Below are experts of layer 3 (counted from 0) of a mixture-of-experts language model. Rows are named router (the router's row for the expert), up (a neuron's input weights, with its number) and show model dimensions 0-255. Each number is 128 + 32 x the weight over its row's rms, rounded and kept within 0 to 255. Numbers have three digits each.
After each expert's rows: "mostly gets" lists some tokens that are sent to it at least half of the time. This comes from a sample of Wikipedia text that the model never trained on.

# expert 8
router:093146156101139139137152081130104134180145114095155104167146121140109134119157082117079180082165090178077139087101153136093120082088169136152120082111120173149179116130107153140144118145163098135060160087170112119042094087094122139140173126184142120174116145138173173120088110141101091116130144186195131164120100151069107133133144087160113136141096086162150144147134123130135121141136070081131072113142161070189162137145149143118115148155149116173145145070074146093124111145111121213103087180082092146142161173130152168078113148121089103154200102112136119111145077108113187091135132170088112098171053138151058111115058114114122191125144129174128138135177174155149116157148167152106184127172164157080102054160175103133129105191128117140122094146116102151156175125147133
up0:117159092101116078163096150080162134144120154160082122186172122124132132137111093108087125131131207108118109108096164173151102132060143107067108144129120160172127137110204131132102081138123146160135095136078164156113114107162129134151146119115104122167189167096102109057161083079150112123131168074142093118108137085079141101089159044164111149131135102162142107072131103078119135119115145179134097107152119106094043129152146083145164139140153074127150144140161117077096141185096162082120149165092124136190161101099125103129176153172092095155122203178130119129145087139145136152186170134118109116180090137102127165146125099151157148093168081102075112084184144129065156140081076143117107117142109112057159154153142079163148083152134174117161127111080144063113147087185178
up1:093108134142097149152220111114104154091119100109158159142150124130116066095117123135138058112084147101126093103158079137129106141157130183188139142145151132129076166123114108178131128152122093092125157172100133114103147139141187124116124139117128135071167133142216072080131091147106104109152131188166106100154146124130098098087202090110172149114131176156147111106179094139147118129094155152186080132064098088136169171092127139176149163147112123099097084145162123188083140206109133097137126130133135086077101073053128187170136154107127141120121078163163083115184139103111061135125172150117108074150112098112113180127160096114099095110142086184119082167158122094164164185161132131180139110170080137171127107107126146129140156124136156122092162099162092114136099039117060
up2:188130142165111172080137107156148103119140135112114087164085141173127132194105174130105096093111129098140134120097085156131165108153119139143173117109154096150099142125129138076109124063127112123134121159159143124082098072176102096162174125157200093080165173135134165162161117193126133142121097147124148105143111033127106159135185101153145083185127166097138130125108144111128153131207175124216142141170160117123099096197172084123104099099145102101142163157117105127160158126154143111133097151155087106089109121064104122116097148131105127128076124078076150123132073182121164152183057137172091161099118131102080068138096192123115111125155132110202095189118095062101116160134106165174121098093129076132124144121159094131151061123114100131145079105118107167109133153115031
mostly gets: " number", "See", "No", "ump", " Top", " top"

# expert 78
router:110118095131160111185095170138132116119092094096135096101158164095110126164140104097070077157175081095082151161093183120104092169116066074084135086121092108180083072155104111164114177101110113101173151134073083167087142148132163113167119162157151145161127151189151182084137126110122103098110079125158168096151147150124079113125143152101180144106162159150151106187138086159115087128116154109133114108116128181138145156122133131189183075129098097118166157111099129077080096152146176105081123128186085108173074105126142101071130095148116125099072085089170078148174104128177106078127134152090132151093099161121129157079136096210103151132143176095097135178160154095157191147127141136081177157154175149121151146127090085170150128159144094147119127086152079134089169136116180
up0:137156105085133140161102089138155132093133093161056134111131110197112134110130158130152168146078105167124115172151089138155149079118165198123131133128110123093160135110182194158136133185146165166109150098172099140165128155162133169059138134111128139198117118157140110122149143087160128105167174124143104138115082109124144065183161095167071112155084129121088148100126114090127120104092095160159152090156140099164149125215141156125116136148121132176155095100169096124173180098141110181146145115130108135072083117177209149103069121098095130084130158123090134102116087052145074089136053108137180155121131157083146127086125139143054189095142122137164135069095150087114155120127080105148131102117080118057059156130125165122108074137095203165098153083155132119134105130137123
up1:172052121130086131116115105088141166163134143108100172171121063145099118095159095157119176095122174138119102117136142114092135151137089133179138186081063139111153149103128067097160146122099126162180051076077091131098121133092111102171117110095107124100120162127105114137120138135158120179119157178109117156167152128145230149093154124080124101151105094169100119203102131151127130186134123123155132136157107103159029164136108172075151106140168143095134079108112137172165140137149220152116125156094174102117123206133127168130145172121174153184129159142121161136134119112112086137163099154133143146120145122121138169169071111079105119079092069086120065139096115101166127129109106087127146100108117129136134083137131135100137129144191165122150181200096184080141074069118084
up2:143138073163120101088102089088234104114121087155114130107105161133161125109139103111162111164128096168185104149126140197124155122081145066148179173139130108160158109165126151097102110106138140109186109131205126142090139159107063094103148098107149092149153096161111170119178137095111090150134140140116103107038121087124128109116094123143125132188167193100162062100152124066094061123102104074176142125133109120090089091198180145071152101131131084112128147160168112187135128128102171067144149118133138143129129078109156146143163204171116124112099137131151151188177073128076139107105171192095117100144141146129147150171100107164160174133124159120102101088205070104130102161130077119175144139150108105131127097128138142055142098144134135130138197127122134095137119133120079
mostly gets: " a", " an", " government", " B", " Ko", " Labour"

# expert 49
router:116103091095128135132169151099138149161101079155106108085136084180106145184144133121077125116156079138100093148117156133110110160141054107148137124138184149153093105162106156160092175133232106194175160132103138116107149127153167124159107131091095121139092168192164183116107138164098126091134128176139158182166108176081096160119126134134121165118145132108182074120125132076147108124114101117084120164068172163141120079155085096173166123165162091152131130147086072146081080110143125138110125140122109149157085080098102098094098196123096170139116068117140092145126150150179083083139084113133111154143111160089205151132197138106115169132090139092097070140151172127117128078111125132079167164097157182068159075120148158164099164163115166167156164104190118091092163091112136
up0:129124161154068157074117163104132199129120114174139049066150120174144116108122120198099117122097088175103145142195126116131137119188083138146105088100080088128122151117184089134088145166155170125118131113117184107153161135164071106149143134096119113160097109147101084125155160120076125119169149109125121117129188123139156086144110132218165138178168142116125095095094147088083127078172104108152116078128069100169073149111207105110117096133133098121140119188139114135096139129136142150146163134117149119093145111140117108108096126151181142116160164118103115164111167225101103120130124206116136109163160151110143079148141112120167111201180080092130166125100133141177067139144081128120102169082087147077143132156162159195160143151134179143088158084056105156135087094125084
up1:124163139130153172104189081121068131122153107151178131181095075160150149114140188101102125128105084096184127181119204112178127080126142164162076124172112094124170133096092131099120147102097109166119097124207138144167158122092117108081119159108136139104125113127087124097180109082122166154058100142043071111130086135140135137171137124165177136079138132125145107140171138077181096123157144173077129116123176176060126148110169130100133163166117109103092108148150065138083124131157167187112131104094141055120078143123112121175072120118155157082121142119130089190108131047157143120140128064094092114157119165119179107115112174141129127098116108111098076168071125130153141141196086098141147091126121103145132147131154148132139156126179167131148116122218177159083112107155147
up2:181163178145086161117145117117161130169145142150062121156144090157157147159134178128115123137123112103188098115153144136130133117092073131133100092172183126083158110142171104161141112135099176094124148148169086120149127163129174106087092123143132079129134156164161134149146098150168053109146124087101064109179123123182147132104096178112110155108157125116131120209065115111141085170135128109150126058179118095118162117108073142160095179159097091189147165122149152077146119156124159125117143125154059050141141111124170137170166100083095167096113185081140083162087115102101077122154156083161181129111128115075153139105121110171128100120111115104118173177141166142122157157153158107089175076141172088161108073191098086107114119201095179103114182138101159085093150140127061
mostly gets: "|", " |", " ;", " :", " GER", " Genus"

# expert 11
router:107116086130148113185096173139134120126102105105147095106167162086106129146134102093073066157173090105087149158086182115097088174124078081088136090111083102179087068145103108165117180091110107108160162128074090156104143138136158129167117158170141139168114157185159172081132130120115114109110080122167164101165142160131084126139137155109177127102178163161146109179115086156115084117116155106148116126112139185130154146131124122186181073144108108124163154121108136083075104149143176103089115125188084105173083097128143107067136077167121119086078079081173066153171111128178109083146139151091129144089117168125121166075142094205095147136136175100100139183165158094161195142118146132078173156161175142134139139121094094175163131165131096141111140098158076120078168139117182
up0:094130114108153134087093140128128096133125138151128062110163085123180133075143103142109114115116255198117088105113054149185183069146149124181120145162103162105142128116162129086099133170123179105134150160150132134172172086164145112127128112114057104123123185116065115116181114123099140176109150144116130151092140122108144178151138134139113131075120126074096133098127138122107176167114149097131154124166160163033158117084089146099089128123135170165128129131149146152169175105136133099151188070104145142109135143104116160194150091163148156082117106140125091123065135128167118146157052095080153159138115127164108141145159151192095130135144107146117129077122184162124088066116110147088165135124082120160130040117127144060163126135095158116097145145072185136156095107197107
up1:057118115125091100157170062152138110150184126128090135094205110148125137173151160119139178103151107141082189150108085129136149134113131111184153142154147175145122152134158073140177117164125094083091134097179129101169178079159114119055181089129117088109149124167141116194053118101121210126136145153115127160079125129124118152147086103168104162119206098116095110122129111108177103135105131188048162153152143107159094143110148144116132072153103188165169128087144161109063114155115145143096169105056140119098090087131138103148172130143081142152089109125144100115154099076131128174072119162144151164125092124192147181163140153108062145132141087077138098121153112115141146154112078132135112099106082115093142092157104186129128130075168113153120133183183147093171132147123074
up2:112147128167138132097215089134111084160152157162066091136092122219139090166183131134154178133112171145187101121132069056029168128104162111122129160071088107118157142154130145121143123196117081132127141121160180143148167148071080093167120102070116141138122102130130137158146139140145091105119088119101143116114108117143167169152102139143082140141121142171203109123110142141142171160083130122079160125176113093094142145125126133090071150156081154132138120145125115178056111200162062226142076112079149162136159134152137114098128157134149099104136133130078103144145143140154123149178100074124109138140122087107076132126154105113161109141122136157093099068137176161126111076128129146132101168103108094104116161091199118071076152134173124142063152131153170120144174118128074
mostly gets: " the", " this", "The", " The", " This", " Ay"

# expert 28
router:150151114073112151090107095154111114165053129183169094169137129081180132120113131071173174145133131174119122177137123129126103045117155129130100092162154112155091106115065113193108131080122122147144138125110097108147136130131147118124136142136122118185136149081159122111131084163129152084112097159080125104154184076172122101164187065120132116077194112115141207143209107222112103123127113094172190134127166123171101123091137169186126118107141136158162151148169178124130108173135176080089114176111114078073160121154126098120087127127186133148152087130100090105169124068092137143108136127122107154116161135149127128133140072142129145134137176081099103110164100067144132173131140131078092162153093083198072117115143097148061111134092099114107142129186131168106122047147130
up0:128100118099144142161170128186075084071121088172158142147152132149101111116120094076086115152139204092140169069138083128104124239124073143134135134141126096102052101104093105065101112106107087106048093129210101085129096134191176166134113121124132120172110136136164128144097203145085117187062157147079088113141110119110162195134130155123118143132161160163149165164118096140125142091129196151130150144121125129117118082091109158088147142145132110140158184089066118093111152071144147133159127088151165154144096149139080100138138146136112100111146100153128089164146096160091169130077175127176135136078149114029148128186105127071094127132130115093156130110135145169170145095133196124111137104120123109117080162115133141175151108131131140109145115185065127131158139149139181
up1:159112098169138082118089124114140102152124069122103090118070135068061147137102130162125083110192068090130143119129140151091106098095097084122091147101092105128179096127118156124134134144137137166115145120166120078114135120111091148117076128156134103120094200131099102123169130122131126170098121119135138102147145150138103161090188171148150134147122177054109154101124096079068104123105152168155120169134138195141123172122185124129126174139165161110135124175182130179104180171130110147125077162106098102128114116123209171182142150150093083140121210092137190127086106077117048114113131145135191093122132181119120132092110141175129136075104156086108115162094106187128153106092168170126083119099153137070083172095184110155125126130186105106158091139154126215099167178074146
up2:131129092113083142151176154145090174144112113106186126143139097119122168180164089117179106052087120103143153103147117114070172105172062105120110135192155124123089119078101086090114125126129058122192115180162136127146172192093104102171123201151080170117167133097169168081103126146096137150110213138161144089096120112153143185086138166149110157153153181151117121129131060085169119092155098090117167127156129090130100144117166142104166168128107122139055120097142125166148135070131088097102165125133111134085131171110117158121116125141140080145157137137096176154134140175076101109069137160101175055093137142090164102119160098158116173084124115151131211141066146124105133122167138123122096076126168124141089086088079108147205145115134100105128165144090147151171103097117111
mostly gets: "ly", " later", " well", "tic", " long", "ally"

# expert 64
router:117114092131151107179088181135119129130099100105155086110151159102097123153145110091070080157177097109078156158081177118111087179114076080095122084110073098182085070139105098173110175101099100103164154131078082152098148142122164130165116173152157138160121149184147172074125125099105107102112082113170163108163137163122072126143143145099173127106167161158141107189127075147116089127100148106148115121118141187141155151126126120181178077126099111118169150112098129079063093152146172093091114122182093106167068106118135110075137095157127125084077076086170080133167111134177106068139137157093133137087111156126113165079136090203098146145137172107100123179157149092162195141119153135083161158161176141121142144111096092167164106156146084125119133080143074130073156144121178
up0:115126166088091130080074164152171116100145162090085086173151180166083112190087123065139129102138202142107087069147086161124125145136134179125129075129109121095098131131116133156191131139115069132099124139151081076124136112092159121146169138174156130095167161071124076127177061216119126106145128132108123075155124119106177081173101090139113152124113073151138122093154171176110158147116113170124175157107112118110121138127069179124103151151125097146160130111168125100112117090104053098155061088138091188117123134137131106164109118163159137192147174109079163145126130132175127118077080140106110074147113114096137120152153140154102168146107124166201112057092154167090128132125145138184158117223120101136117165090101115102131101058150178099130086111152155105151159135126144
up1:146129118201116080136081118137193153146192120135173136061101109113097139112212175089114116152074114135190149074134113144105164125153157149092115087069103167069146138119139098133133159117112133108150123097112151129196129155120172091163085146101137134138131122106098106116149130128098096128145117090114132080151154086092135128156135138100116157152133129125077103076120067090157099175169112099138213127136154127103115119106171154137140108101034145093079143051152121133159213088109079174095183113107166111115118095141116141166087118132173089128140157113131108092164107121110099128164156121152150140081187080108139135114126143098148141116157116116157131139111141137165160246127162114118134081130140146155138168124214185116099114162143186079099143081175189107163097153168105
up2:147131127164120136139111136126120050128102123187113145166138167132084140112152179227145121152126128126198067115103064097146166121140138050138125114129136121094126120094079134096118139153121139143072162131136061130134121103117200100128180147199113088085125192087094100123110170159088108173177118102154196150145137096155155129102101143088151092201138060139094114099214154127131153152150111096148119116165156155145179145177120128123126179115102154106076075177105112136108112121161143128079117060066119115163090074102160087170141109137133164115114123133155163149140136082101180126107169160166099146159147082133119139094137124085172120120119074138122141106098092109088114128094158086166142140108183187113110128176143180082133152087084081094115117128145200101098094117157127
mostly gets: " V", "″", " served", " po", " MF", " Bo"

# expert 41
router:150155079156137131171112132159145105115159085116150069113104156117135102098139084073089103123129139144098150107088098132110153163097093114143165087088145078183207082095103088157109112127080134133105151138137094178114140111126156137106151164118167086117158180140134151077141082116094088127097113172103147051128161139149121149102096147150132118173179143152066124139110133090170119215087143164135100109149157145145121151146099110179179088159129178171118111122166118097104078150158133130134181086170119166148143099134107116061093112164098121116225123123168129098139117128085148058133116119118133140131146173153183126130132063181157131091183160135083142073178185166160152176116146210102107122134138191080098086116173161152077130143105114069155164110086097175133167152127166
up0:061131110140111120165148139120149130201096169123114161078124112127179133097140115078113149078088112070186176177145186141154121161156099097143149116209114091147160124146106113151160076074101089126171104147186112090128163126146160057088161150100112170025151118129122115139128097173178083120153164140093173098155177113161130149074085110164144144115100096167121145095114067110132148122116125150149145121103141208158180072092140121087167095119076098183150108136154144194132066126168113111140178153119119107121152110137162165113158149124100110094169130141158099149128116133138150095159121131121122193143156099126076095112109123144124139119096155092130171164138091075107118099179128109073211080169130104139145142141111169155127139153108219172139148167134135053101109131116120
up1:138054158120112094141162172166125130093119111132142149177125145129100117117101161055099125106176140117161105101094109078193150126065158137182083073148115149148131119119130170097112083125101144125151144086127096090142140114079115149123036103075136146145129124116144091121094145141201151121141173089185157146174135145151083181104106111096084111153100160167122119176103150175163164108167130156178146106181122185112149147142099092125129152138147185146150123167194072142107152118188123097174075112131066126107085134123114072120167148158130147043125177165081133091150084085142091110163126096127119113127156123070129115107099109219136156111116113107153145068086176176141118073133207158138092109165115158132158156086124090131163115086141179079134133123148146138131135099180168
up2:155125096141105134161092136101152140110112159129117133131106173108089144192140107170193140146103073160117118081063147143150112032125156124150169110144154155148129101163124118051124176041172091131119134133107115137105144107143058085152144119138085132103116131128142191127104128147132141121065064129141112098135160132104175092096100128139143179102167158126098142072122161073130155160144123138135115111099100142095098073065142114180102130128170127149134097117089104159131081086185116121183166105087177114168127171154101098115092136119143114112147123153195083130142130128167142126152085151141069157103159150145123169194136076056137070142157157118087133114157181116159188154085112152143145136095168158150144137119063233162099155132084091104055121137098150156161089184128114
mostly gets: " 1", " 6", " 4", " 3", " 5", " 2"

# expert 30
router:111121088142155119181095172136122121123096109107151097105157173090106133152141109100073081163181087104083160159086180107101089168123068077092134091118087100186080069144106101161124179090106099090167157135067092160096150139135157119163117168169142139166119147185156174078136130118119117096118081130158173107158143155136077116139140148096185133105167170148144107172135085157122090108121151096145119119109142187140148153132124134190181073144101104113165157114109142081082093152147181106090120133184085102175081107116143108067146090158115119093074090079170077158160113127179100073145131150088138144086109171129122163079138102188102148134135174108097128184155155086168201141119147138076172159162177137130143142127104098173160137149141089137117135087147078126083173145117184
up0:152101141120167104078118141116136093154112141133141171190140104175080084083120159154120170126140132174153122075157112134125045092118108149174149089137143077059178141150136109160118103111114074197113116186055148113167107092081115114095104104157145144089133176118176123142133174149170088131149121114122147143164117107137138082110172089082080122196156129101167074101137124160126150120088136170150096127091162153181139104183103150136099139149122172185099152152100113173133149097117086070117106145142195163137199143096148065179125166116080115134134118129096141097170140141142073114083122137102163109139117141125104103129081124083164122135110090102136116092091122150083081048109128182146107137187165145106156121151116079099148094097128146167139187212188141196130131151163092
up1:121179205117155209116116131144179112135218182143133126140130105181193129150098115164192093113105100106124132120091075117174110123102161153131109106116071138108115146138156079127133108112159096149139119109162121077079141135173131131114191097127149127095129167144135124140146123113067101153133066143108144105101127104137153131168161173103157127137065123097055080075114172149172157141089139191152125219161167099072045109132116146099125168162175099165073147126110114160119045074088132164183128165090161138153138151130126091120083172077078112110154114094132129128133159089135215109151130151169122066131163090131134123123124174079123113066155107108108085099130133158089165108145097120163147161143087141110080119109140126146155129119145156069162141152139142123183128114095125
up2:166168172155128096109095100060128132128146120082101158124088119178106121194182115095169125094099131139135149080147075119161124135138169170117125145115194069131158141109168163124136156206123078177143086102164120148127160097135177159169118112109167146106147112134087111145122130158113135094149112180148139168131130170100149143076139105051100157176089138171113103098084163180117214130145150111128122106094183130098157110160144127117122183141108164147187129167071131126134109196137102096207083137087203119149189157105118160132154127120081094173138153136100174176145110156121154140107142095149130087134102093168099144130059148078135143051139126143086124048190127129065091143127129167144103097110129080120136131120143117058095088098122117155148183112136164083150108136134102
mostly gets: " Ker", " Ber", " engine", " Cam", " Er", " Le"

# expert 70
router:113096157171142134066114090180106141149170169141173105161041130083142183055149124194177146112135101174102147064097142171134084116158130133130079149174146097108087135050122130138160154135128121137130119097113094147107152117122142185127167116143119118134076147169114130099124189110114115160099127160087127133134095131129087128130218152067186206096088125128069141166105127164126188134100143112117103116097139122090175135086154127106108140159070148107118101175114189117098117144112140147046105145159190096112121135155184164108116150162104176113085127150096177158109131095104089179164101130116165149108095169147089166135092132036065143154150130148201209152179133109146122122118152083125126166159134112109168124122071125147146097121077118095125125113114120106119113145097120
up0:082111132093067137119138146164075086122139084109189089093147163098143149125138063111101155135143142070129170075124161129093089162185093135164143114111156078119102141182126105134086128152085081145136109140128100065168090113090194150133166167152067168128131087134097088108095080107105085112142089144086103163129166116140131119197116056146127088178105121182172086120122076140155179104175107135108127079195173123099151145061089078107145133186137161115104161130140108120132101118113169180129047102121148152200176160167163152145173094104148116112063099125174139065139156138126199114068122139139119127116152073139204105096139148142186119146145133119153161141083147119135110127137148152156170130140111101161095095144143130110123142164140135113099110180130081093134077117165146
up1:100147154181124154134146092152082087113144099140178166130178146093131169097113144133077141127110129176082147068121109180127144140146068098095088066060134136161163143162053103133157053158115094125114103126135102151071079074141137160152122102087074116092161103114172119082097108144166087110113154118115127119114184101111117135137146126181151175141128118167135134087125131131153121054130116115083102122102112129096127203196175166158130126103099129101053130111078166130138111103178094117089143067126125107094144174120102120103135127142154189131130132207143109199203127116137141118116113102168159184127174130063155120119161176190127189139138112131117111038171169113133115104141111135073116132176146128115115153066150153116170123149087186121084139120148113153171129109082112
up2:089099090093132097149150140109145182092137071124155135136121107112161146109130157102134154120116150102127107192134165182099114141078142161145090123078186118174148144128116133135170077132081134149200105160179063168122050160099184137118150128125077105078135148184098153146105129011194166147096129088129166150158097138110126136088120141176106123101112144136084096150103116117111150134167125126124107159176141156156110153138122103103173123148145141129140127143177144151123147143152135119152181130135139119109041207093156174157162143148149164127160134113046127143124131115128111059164117148086125133125183089142144152113109036175081200107173152093108102088113076124156144103093142077143141116082093115105128128023146136101113099114151143123192071115077120086124123124121103
mostly gets: " way", " help", " close", " stop", " base", " much"

# expert 46
router:100119091136139110189097177125136136128103103107140091102155174088104125155139106098074075165173085104086155163095182120093093174126074078092128094120077104182077073141104105165116177091111108097165164125072088154101139133136159133163123166162141144169112152177162180077133128099127105110113080122159168108159132146130073123136140155109183130103162170148150105177126092147119089109112158106145130119108137184134148142122130119187177074137104115117168149111114133080080099144146169098087127128195085110177066105125143113066137086171125115083076081079175077150159107138169109073143131149090125144082108167114125170080139105205103147133138176095099130179156155082167197135122148128078177167160174141130148142125115091169158131154127095144105123092160077123086172134116182
up0:185113090126092103136126128110175160155160109164127172077099140150139169116183123127114130034154143126107134185095131131098172133143126144174140206117128129089143137113088155084160101146065176151130121114158131149146124079125107090058127109137076079111159097119157132152105172108136155126141137155101104109110148138094096135138179152153015163119177164132128122107109084129143144102174173179105163160014121119151136124135156142118094118129167119156120134130130159143123134119093108111155144123173161173114164139146123165135112103085134170125166140110047133078095118160081126113178145135138131151235187071088102146130087107096096143125063102098081072128129094142142178097099180135094077166080069113145130130103168120142081157096174082182093140113142163132135138113086144
up1:134133156116201153096127119150113093131145082137074179097061152115142114063081121127078110146105158151121095141112184144110133143140083131109103121111159116094129188068116055105085110159133141150150147105144070144114115200144092141146127164134098095132182153122088095155143144163052128095065176145132119168164130063155141098109130132091082167089094132132137083103098150118129184089160209177129106139058059137142149141186152146118129136133136138141114116098156108179179138092098085125115188107119143172160171159162083106163106158110151083131131145165105138059136109145128066108163146200184148100159076082125126098094155112088145136168085130085139127140104154177097127106143126160152153120055139080101116139135130158142154107174049158170109112108141139071136084122118106
up2:113088153141121179139091099107101080193076132121115140147094115161129107140124112137154127077132162166160144118108114144149162125103102194138107166109141162089094147090066073103156103123212107175090133118058176148110182110070166226083125077135155148166071126088176132125150153059143158041114122098121091109091089147143151086081117204134097110172112143132142120101073115138114159121175122084148114174139138139137081149118152129105119190108189184131130103112116142145108149126069180145112131114135103171115138069156127119118114137188108141161122132171130149176095089126078160117132088134127092152161132125118130097079103091140104134118157087110161118155195165196114100108157091137144094078178058103108132157129054149115109134145114116177113103166164162125143153113093106
mostly gets: " local", " Mid", " Sub", " Liberal", " Jon", " Sa"

# expert 74
router:115114087143157115182098175137131123125096097109140096105161172089116126147142099102069073168182087107083143165092177111107086183123069071090142092113089098190077074141100109171116181092123104094171160134072091153106144126126154126158110159167143140172116143192155182077129133113118112103113086117157163102159141151130073111142138150106182132093177172149145107180127099148113081106114164094143119120114129184138152151131128130196183078144099106125166163122110143070081094160143169113086123131186081108173074110121142108071137087151118111092081093085170078157149107131183106083145134152091126144081112165121127168078145098196099150131146165105096136181164157086164194138125141134086166156156173140133143138129102097177158133153142099150115125090154082135078173140118177
up0:101182142125163093135158171181072047177156144090105136142097085155155145080111139111164126125076160113160188119090098103165110118120156138102089149170134114127181158123136129096093077137180039125148133146081154112089121123161129104107137160145145107205162180133119117111138139117159177093145103116156115085170155160173147147103173029215132165148112121106107111101139167093117150139065156125068124118086133138109151106126127072159075108132087153168099103143155154146170162109107168146155144146134165169138125107107159108075117090081112151108144246148068147076167079124036072112112080137153108081137162118093121126148132125121123112158140056163187122079115098104133147138140094164126092137110098104129109150104087134166101104102132152150130139144119162112158134131137111
up1:163145124164118113093180137125107143091111129156108120119088128118130134103079123102132143161131148167184174111115085103229109158154128180127091155172167171051117102151160146088178155116101142094130097161099137129097117136077144176135069136141135094103124083134148173104152123110142128157177146133140156125125100117125156133152103102197107176174150167123104104098108183125096111115101149076096135189149133121104089145183188125077122147065112159131100164132198082171167145138148125149100092095144193081103124107122073134134142098111169095165153174143097065157131064076117178161146114166121133140091121099155141179107133157112108135176113145156196096116135097096097162167075114115155077118117140180126167123096059181145068066099103172079145165147115146051102104102092115
up2:135159114174129149088179123106113144081177141133122147080089113140168138163119156119202121077148167154137078165120120115150135111143138135164153076155115146102078193137124165103121131115113111138166142111183076094121131134116089137057073099147146077120126188137101126147130133156103161143107148170082143142082127092157126142108136114070159153174171147147139132105124074121121097112142156139142167116118147165099097110092161171101154174163147188138126171184080185148103135154093128147133197123084111132107107147105148154178172077142104136125184156051184054163112085066117148166087106204126113121112124160171163157170123145117179113135082139097142097099132111073155076169095094075119068078147164103188077097105110150086096100070105116159106163150068095167137153139163117
mostly gets: " sold", " 29", " Don", " Ac", " 43", " sent"

# expert 63
router:174147131131152223157097133145151032112152126126135097124104137096099154104085147131129125114152100134145111101116102211142135134108117095132092116150107047097207097114092120165119163105077116106119146164072098170083093149102153149141172141145131134121215111140127132063132077095157054148105098169158095102134187109130137130146110170131197114026112098107108112179115118087182093185131129169143091177124101081136139138116105121151148112144103116083122198161157161104140071135177139138084204098163130130157120078096196155110079159133105168111100128104152177110114153071115151120111085127097112140116139134151069141149107176106110100091135144136140159131163093176104180202129090154106151143171141088099151152140126095164121127135157113099137192156104117136143132135125104
up0:118196149125186093146125115119097140116062126106107127142188150081119144158136118116166069136143072141163090064127081146137138172161159115155157134106143137077127150146092130122128144107144113139138130128081194115148162133055074148166165176151140152165148126108166098085046108134135168153081143178062166111178169074140119221082163176117148171121128148086073126110134142134130155167164138145121137165079123152112089123137088146126122113100099132137139179089154140165137119156171143146108146133104131105147127136187127169157139113140159105148102145147129079117098086115082100091141133098036166160170099101110178130062173160125061082094155118126205108163126187150137109100168128088096202122090108080099179124136152145104119143131141080146178058082139149128147132118100154
up1:104111104186174120115121137201159167104042148118108104067142157156094127109143097122069156122183135123148213154120096188136129117160122108114116163122165131169090125135131115106083108125162105127143147106126054162085165114144120070117162131133118138163145108117129106140115080110168153130147106134161183158078163142097140147111091162103126177084140088199189120086145085112098129116147144148131144113166167154139083116134126112106105137045110134176098160159141191119135127119130096151114054105154060089164169105116168114126136104142116122053083141125169122088142141138122169095137090122108138166057090089096074078130177112107136113123159056171175152181133085095105142131104106147130069153089138152120148182116182099107161091084145119143109153094039163153058129143143137
up2:079065153147094125181144121177115092123102081094024160144139159167167095111138123174127138130065118134121163141098151123181104107134143106145121110107141104103111116114139162089099144093182183185127110111141145140126144223124120153173109113126134106110102183109155171113101136102099024219144141125155129169081081121177098105132117136120103120149122120098194116100122110076130124122120083098110155175160136179109157099156134073151164126129123111118138156147133088139146113130153066099151228133114142150131167134127152115148120158103077113128103130071152096143086135148076132136104133105092115152107161122185163106114155123146078090133123089100133087035152086091089104134157096095131133208138151114066141117131087138106082116073139112134214102097090173153162161109146101
mostly gets: "0", " 14", "7", " No", "9", "8"

# expert 12
router:140131080115125072171099122139163121134140057117155107051137162137117093171145076095111102145118126101101150160126147091102152168090100091124138103103173057164141072114147083176106188116091100106161181129187121158097139124082121147146142156143151079122142167201155140080131127115106075122101131143083095102116122181063105211185122162174134149155140151143112158143119157094176106142129144086118100170138090156137098143150152125175159106111092151165150139128187140122109090105132118153173155103166086143184088069152108143062113109170091112139146095108172156134075105158089130095147128160098110174115145139133120172140166057175173119131157141105102110089156129125204116139098147163124157169107171175123065135133127095170097181161069165106162171116167085188069106133133140
up0:107126071160181143146146119128080095121111102093175139115155075151117109105104108110131138103136160172120145160111157144083086124070034120094117187148114157145157123089125132095154182104121126128076143147116153130157165195135148098105156055129172194138129116090179092138154093195131168112145131127103137114135091145121108177109090098087162104127110141144143118096099118209161102207082138139082166176141120220189048146118074100130159135111144147090167098130107161173121144152161084135165145144108141141096152160134122129096124215180125151139125191133142043100116105164087151028121154095130118161153149144135124115175097094151133090099092089138170078115079157075125096078114098139145098166150136153113149140134115132142113136150081146074169144121115109103117151112147103
up1:118150140174069129139102129091141100159148086130179154116179127172126101154143038106173154093067116126071126133133140115142119142130117141078151132155132121151126166124117123150070180077116088072193082098137132128161128127107190144075109089077105138132121108120109127176109119115160139106130133125200138125148121084131110138080143103127142098120107086087177163152213116202105120098136160057116209124187125160111136122143083126073149159100112133163103177106102148125126150139130123125116113107158086135124162125154104122109164161108134068083178112147065095144107156099093143134132119144142118166098183129122148170155133136134180113115102063079150081135149157076092086134107087167153138183119095164143128113151103083077213078117064104106105105101147092131200180068175171
up2:138193119158192130112128112145128162128124048147121116060173124111117109074077110195130100126171133117125152201182136126096173081145166146117116104151096150118100122154129125089142148181145119173146171073139169121142153081106131132177097145120064145058164185145075148158099158119096093128188155143112095140138151141108157119111119177131131155096175114095148120109184182140113178093085137136067144137093112078132084143141116140126166101153164159107113084102101118177136093170148045133132111094117130116117162129210143142118153162089127098109100118146140157143117162145143104090095110154150162122165080134139106134103121072129149152122127148131177108147154060145198058185141093134157139093054127128099168152143135110123171182102082171121168109158122136229131126181104083
mostly gets: "3", "5", "2", "6", "1", "0"